config.toml
num_hidden_layers = 13
hidden_size = 320
experts_per_token = 4
d_expert = 32
d_shared_expert = 64
hidden_act = "swiglu"
router_score = "softmax"
routed_scale = 1.0
balance_loss = 0.000321
balance_bias = true
init_std_router = 0.0138
norm = "rmsnorm"
norm_eps = 1e-06
max_steps = 8644
Below are experts of layer 2 (counted from 0) of a mixture-of-experts language model. Rows are named router (the router's row for the expert), gate (a neuron's input weights, with its number), up (a neuron's input weights, with its number) and show model dimensions 160-319. Each number is 128 + 24 x the weight over its row's rms, rounded and kept within 0 to 255. Numbers have three digits each.
Before each expert's rows: a language model's description of what the expert responds to. This comes from a sample of Wikipedia text that the model never trained on.

# expert 53
What it handles: Word-initial verb stems. Opening pieces of longer words, mostly verbs, like det in detained or detected, st, dis, res, ab, att.
router:142130064135176115124104123133101129142125127127102128104125087161131152152092112125160140106110129126115141136170161127123129134113104124168150098160139101111123111168094136164145095070114127153134116150155150101127150113133146126114109147143118127116123142091087122111105111129101152070137142131086133146152171132138135124096101187099101143076112149120148117132115131114110100172127063128144165167155166084134136105136141114161103109163149138081128078142116119085126105141160113
gate1:114121132161154144104112149125091076118136140136213114114131085090084079118126136135109157142131143094121138128114145120153167132103102153142119085076134113140143111116078144122168109142147162105143102162130130126119100093140105137112171102117140127169118125117112114139159120102102112135141110156156146074128084121123133129111124152123130095102135139146122132118133108146150079118110128106166147153135145123116113122130146089097134132118118118136090098146141107126122120141107070
up1:124106167120175142129133131100141169106130148157124137146119100137104121136121135127113072132162148114113176123150127137101137135086154118151157121148079149126132106103135119096123120152150120160131138127155094123153112164164146086170105074153139085132114151156125146110091152098129094111149109123124125113161113155162107076138144105150110152158107153090122112164123110096092125141108158115114116113067104132122170100164136108121136161129116139151091161097172099097102140125112180
gate2:152101153143163133119101119101121121167127118107129126154103148116103128154105102095177114105167123072094139144150137126114151127138144138116131153151103127135141125069132137106136087104138126114129124136113088172120127116097125159143169115190174097107124117123121122087122095077127098097122131131124149104145087122135120087154108150116118099140110118109114142124109135144085092108139100079128137146131139148096169129132134126144133116126180134100143101139148129107139121074114126
up2:131145130112166098178100169121149144117093131119124108154123121125145106117154106135134152129153151110149110122127130155129135153133119132147117163128095157148151128219133113093098105151107108098138140100165170123126062094137079139082143108132138134118120112200127122071148142094100101123139119106141110089149102109136133141148142148141113128140126153129123079107156131104152088120145093131165123161150138094101116098165192141096085088169113147128184109150098139130129170087141120
gate3:118168111146072148150095141139119129123114097101095090150086141138141142167137101141092125132113121155121160114105164113075128118130133080118121123153168072147117115115134124121137106132130143118147146131174102114112132163129167155104142155122120127128139118148124111101089150118144103130135162093136150097097166117144153112099126121116165113115123142120147071175148102144147161119194133116145134135155128135129135104154136089093141117138135138142141125137098167095140145125121106
up3:113158171151093139105163098128192132135153106122138098107126132144182114137137146137129122146142183130105106131069126128112136122121089097125130107122136128125106130147108149149138205132088127153148107137116131131127100158140105155121111126171128136155148148130114146155118096114139093148130132174091157123129103120133145180114122113093065111139165110154147113143151112123106132098172106144099141103138116117176089123139088098141132127160091130134126134149115128136103134090163128
gate4:136127106105108098114102150139147146125089141131129115146105129161140128154108121128132103105102119108152095166168137149111135101096178101123138159156076139089171111109157140119131129107153098145159167165150166108143148129131149146119131143097099151080147106142134175090089156137102085099106174135084143125132130131139127056113117104155117129121144146149202123091116118150169145150160131097103113128128120082150103118140115132102159140092146135105140146148079113133132161151154138
up4:087138128120127129102152129141079081155164097128165106133112131094129161117147128125091115120121132115153107151162116097095127102108113095143107154163114137113167173105096093104086110156132160142139109161127168133095154120118186117114113119144119152146095100132150132128115103114141142155205120148152154129149105140107131080093115139120107128102111117117103140145122110146107139096148129100155153131152116174140129120119183148131138167152098174115131131113159112102129128134168151
gate5:173142090111113143088101121170120169144122119136119155107149140180070118146186166132181133127148096112098142146110126119114123164142120130137104145120129137148156153145112112112098180153119147107133095142137161123174153113140108138184142113135125117135106132130079143133110133171114094122147135138112137159150144159145155078199157175147084110155142126119129155101130157152127113151124153139120115126114089155106101089152172118135167125100153167140115117130138164149129090113125139
up5:090170124127113169125146143139137132158158071136088085133105140149090139138133124126118175160095121116108137133144132133100151071118132143152107131084107124119168176111142132145163126143112150137173124120176171138141145173117078070127102083097172150133147144140143157130175129132143132160157082143127137176132112123124133183121120138115127128162146162134118162105125136131155143106106148105122156113122155127103113143107134100090152118129125121110124144117085115137095109159124118
gate6:127136152151176076114148109095138092111127110179112189112147123125094108126143122131116115162140124097133155093155136154115130089127146139166159148125130165141105137137145115132168146121117147109128102121122116103092116137083092147099092140117111100098140151152145124155094135155119139115139104111195090120127131095116121145117087054132117139148140146088140107131103138154144115137142095161132106124097078126094118110120115170094152110132160134098106126134137115114137181133106186
up6:121170092121080087162109101135147084159116108139152143144169142128137094116073145127103150124140164165100115105150136136131129092075156155134113131113081134099158132154154100138149176100126125105122127109137158150114142177159127130192135110124134138130125127140099142126136134160142109120098152149092093084122141165083079138135162124110110151074090114144118139122158099130115121090135167095132150145108122102142127099126137171164100135126101100091136140149122123127147179103160154

# expert 46
What it handles: Word-initial prefix pieces. Opening pieces of words split by the tokenizer, such as sp-, re-, co-, g-, sub-, pre- (sp-aced, Co-author, rec-urring).
router:139136122103167110113135127149120133119126123154140130113148138112127119134119100166158140117065133130097114149150144090133140101107118120167144137143125102113089083128104125128130096137138121125132066150139139125132128107087143156158137138148140131117097118083126140198107116151099148105122150129119173135153136159101112159088104160104104112099154178086158141153098138126113135157140093135144137151151157114084129100127187072153128120160133124109099109128099148109164111155145103
gate1:120107139150095155117153105120148142139094126121140114115142125123143137147094171115157160112127118117158090145118101140109162072132158151122141134078169087105139136141076137153098131157125119151144116124112063125115129132109140134152128151136125131165092121155132131146140136163138084114133089095111162126075161112106149125103098185066130081170110121150126116119141106113137080119101117061122083175106123122076119125131148101156095153097144120145140100128122116141106120150118134
up1:079129167170154185140179127123113149128127151131124133075170127146151135140128127105123113127097132109101121056157119156122118138145133144117153093111116122096093136116127140129159148134104126101140111123156146123178159130128125124131108116163122146111099125153124097109117143166108140129125128145106170116112089163083142106124113157134132131101166093193125123151136098093098149149153118151138159138119121123144120158133158138112120142137125138155145109116125098162134149134190173
gate2:143147158131106116147113145147146124124135149131159078124109065170100130149110141170119131154100156119109118119122133128117123160136085179065184135125125130186189108172136133125128088114092098161064137136158127105146122138117143132116116111097109144134131105112113156092129114147118142152143108133163126117129166094108106131160111123133152159103137117121144165158163148099148095122120124177117130103110116111121153110130122116117135125135087117165129095122132130124136124082163117
up2:080148134144106149139117146158090102109129109138146143120109137122141114156130154124167154106137082136141115121116102154113138144206162118133114104141159122130119113121146119160160117100125119125148119140109171158145134133189140116120128129141126118123096122140128110101133147151113131125114128132151133114150115128161090130103123108099124106143166105174171125164117138131075102110149136116140101159110134151133122132100107103134158110124135146139164091162127139132157145158095117
gate3:123167162148161087132122129116145118118177120147108097095147125163113132122140166147137130142110111166098133128155159099159106102136104081098120158112100110122073151077112129113122103128117136100120106140143142155098066149121125119129118130146121143103115144154115147151088095126151141123142094141155150077143114083125131122123160140128109153161090165134120151149107158117144192146097151136137102115120103167133119141149153130105136115129149124096133106103138142121153144127155073
up3:142098106111144099115119132091134144093177102103123128112091148081150185133148143157125139151123128137129126107073129077131155117143144135146100140105142126164134122127156141143146126115141133139177140115153109122129090103116149138091111118137150127145138088139116125130102111118120202131128122148138181134126118140122110146140080156114142146126133150106143141098134140113110121156107107139141128148140130142148119106195116123130102132115132106123111088136111132152133101130172126
gate4:104086144174136116108154114135134106066122117130135137133157093142143135148125114129100123166140119119087121135146118127099130129124163128111104193131099157131131138115158124170126135177086106117122142136125095162117102081116145132118126127127101140115112110147087105101110093128091112128116131143168145110148027132115166132133084175134117091141178124122116102107103129123134147151127135086103146139167109153157093144164122102155140122132132098163123159077059107171096140139155145
up4:129112158113108123180110148109102087170095097120128104122123177104169133110091097137127093128095109111137104135129150129168118151117130120150135139123137140081140138148147128133141122137105137117138132117189132130111118124142123114141120140121133086093131095144128126117078150130149127126099176103113144132122164140169120103165159105110075110085131171094084142138137127115110171088126100115126133102142110116129152130116107129129118100135111129144089132123196130150136133061166130
gate5:139132140125106105155139141146177112131117110087100124140136156111128124128129153125098116121128189089143153103144100075134089158130081092115083153129176152132135153156167136123092107137127128137114084104124141177153160106111125097139171153135146160139089122084113082151143134097086126095118191152110152121142135128099106154118105106111132131118072116144080151123090134123156173176095134147093153104159110080123118173113119129135151117140128126116133138140151123174104141125156117
up5:138102122114134122105115132143156149123128075135118081138116097132127146152137160123117170155134143148120138088120157126070135135135137143129107107127131146097079106139116105096125137099163122117120163129153143115110154083156123123105138140113082094155130099131113126128105091101161127127128126135144111115108120114154106135157159109138103146118161137153091125163141120125098114088158134105167148128153179144155081131112163124157140129123126107135157153183142088122134117177121070
gate6:155124152138148102162111130140130147117130144159138104105121115122103111163099132163162174125134115115144148101123116115149155115114130127145087101123094153109149119109108125122095125118142113091183135108121123150123121119147137113153132098119122127127116134161158168118115094118133151142150137106102086121074128194078144143167111107129070154152170111103121176137177111132102097118120150191148149136101184112081149137135161110180111073131145138120104166150076106107129099152125138
up6:106078136101123167107157183140115177120114135121106094111115136114128140125136131142113135123098105142144116089147139120160135107085132118125123100096132105156156119130127135136175144121145121138157095144114155103163158134192123097166105105115083147107141105104187163116183099124113113114140145119140103084128130113143112099108132128141129111174103090154094143132129160139132124123126130141164110169136106087110146140126150155144129151102081128129166158097143131092093121134183109

# expert 47
What it handles: Mid-word fragments, modals. Inner word pieces of foreign and technical words like -id, -ist, -iz, -ph, plus modals and auxiliaries such as have, can, may.
router:115174138148164115099149161125116125138122140135162128120108128148111157090152108177168130103109129121115092125164153156120109107112140133141141128153139136089113096130102163126102081094172123142161116112129086106149108140103136134124118091138128126102151126099107130154106095136100130100139140102131096153182134138122101169114141180110095137086097161098178122125101101120139104149149103150135131102173199102147145110135127114124112126154171147103087097119116099093179089123129068
gate0:105105150119151130183110106117068129145138144082092085119122143132132127123131095142143132149096145146162106149123109166077121134122139111163144104138105130143101117154146124156121086136124112120147131121122131144129124169115144121148115103128173105111175123119113166113077129120116152115114162140153118100195165149094081182121142102125153169146164162125146095127115116130139108126147122125135124128123116141137156131143134100097112091129158107097128163099108093136157093089130147
up0:121123127139136112131108135062142129127138079138114118127132111124150120123122115125162113106152079111118126080120130125102120099165156174150097141133188119159125156122076135134145123145129174121128171100125130164127150125129149126094120111132150092123092134131129109151103147112113098131102152118165164125181142114149112155154139121104159102089099080153079124167136168125157122124162109100106095132120176162139149128106106131113173140096164148115120157144125151108156108146101103
gate1:121121088119112140121141154114122121164133137118085137111136123124177132117120100150104110127092182083151137176145136139115114142122158144073115123155132146135163143127121106170097086124145129118099111130136127142153094105113098133115123141098140134138169111142174164087121098109188153106139124178127123093106103133108111165108134119106122149132144130088138176099127145082148111108146162102087130162111146149132126106114134165072121131119100174142155154160130126118107127115141142
up1:119154143135128097102118158105177112129135141136099092191159122125087155188107120158112141115131115096153140149150137112146116168152098147146127098102165112131155142130192127123139084125113126096126079074117138141098159064107154139151109128135119076112138123104135102114111119125147118090102121146115161126126159127118151136128116175152163167127142127120103114125147133084129105141135108178130097095160107143101152122110122096155125154139101109121136081118126159095105094174150132
gate2:033075159138098123124139113141125132107112120091142128178156151096139192136170093150146170156138110124144106139119135145150108151116110142131090148143115112114164117152141126144131139150120130115133120121152148104138130156141169122091107141109142152139145148124152119139118159126142156119139117134114137172128128119133164106124113142104176114149139099106125158139150130128106144144134087122137119102131143126152158149156131113149139126138138094106128098072117123125119100117115158
up2:145107133126127135131144111131145095141125116111138150128142130091170129101119075112160140135127089093108135121077164127156150130146171175152113099125145178113152116104138174107122146099111086175144100145160123109143135152082105095091113124105089088058159150093092120114131130141099119158150116130112120091184132108119118158157155127137107189103111132122100117150149146144117145134169154111115122154122122123152116103115135152111096130113163118109112138126114081124115114128107154
gate3:137117131096139098102156065119103136124117125110162134097137118190147107099159141113132105127172138157101126137124132108149102150147089117141121140112171115092144149129113140104074055151132158137122105154128125119102154134098137101142122091153108158132100131087124144067125092110092113137119130110171126157144159133138123114103121150127125118133162105116094136149123162145106142155137131097120139141147142075108127160174119152132132129127175124134109160112160144120123112082095125
up3:126130108121128159102122165095146140165136088126106148126120124058113169131150119121093118137114121137087114139125102136103126131168133143143153106110063091099121129132097104137112104155133113130150148064112139130095115139102118156089117161148119098099096117128128086138114141115136126140127129111097131150123118133161128131102122163154096131175133133145106109122062110157116158153146129147126133174103133145124153133131107137129172134092150144097169134110151138148131115131149172
gate4:112141148119125060144135192137097150141158095115161108154147078114127168089130147108103107161156122131066116178134138113140092112116108159140123139135096085129183100104134112114135154136138080113082132147113141131110111096142124137121110114115115147082171145096121139104141160120131128159126183081145116116145104119107100129122113145158130155120111118125149179076098105126156129174148155120140162141127128066121144129152080129152103125121129118138109164095116127093108117136126119
up4:139104087125137131165123096127081130113127126102153123147130124084122112145114097122157141176119124127101092168138089100149115114098114160178107119115153137182158158135118105108180112103100161068141140124134101163142133120068148098100114181134160150143128127105145142134106122110139188107107146158102115120169118173129116149117141108118125130117090095146126125117093138136117139151093114154127162100128099105108125132169131152137132131145127187100099140130154095144147151150162127
gate5:142127151148100118108100133107154063131103100082148137121124162147126117113161112151151146109112113111145143151114116138123164121151100131111157131106121101117099116122099124188138160140122078148092063157132093145112091104149085119106101119138158118127150116172107198129116111150142122153114163170110136122110135133127124094111139110132140154127139126135116139113133133107135112096095167136088101142055133120120105137119137057168105124087198152083146126128109112117129158126144109
up5:101150133109126119072124076114120092108129140115159068145111106131126143154129130157110110097121110110127162115133141110175148118156116117123097096143145104097141134068130122139147131122135156112141092163176137115100171083123188107107103135140143124169082111127124078100131160153131163099113142125147123128113159150150149123143128103155136119097148118135096118128094147140119136104108169139114115141115089117126134152109066114154165107131139115150121153124115130131139176154129122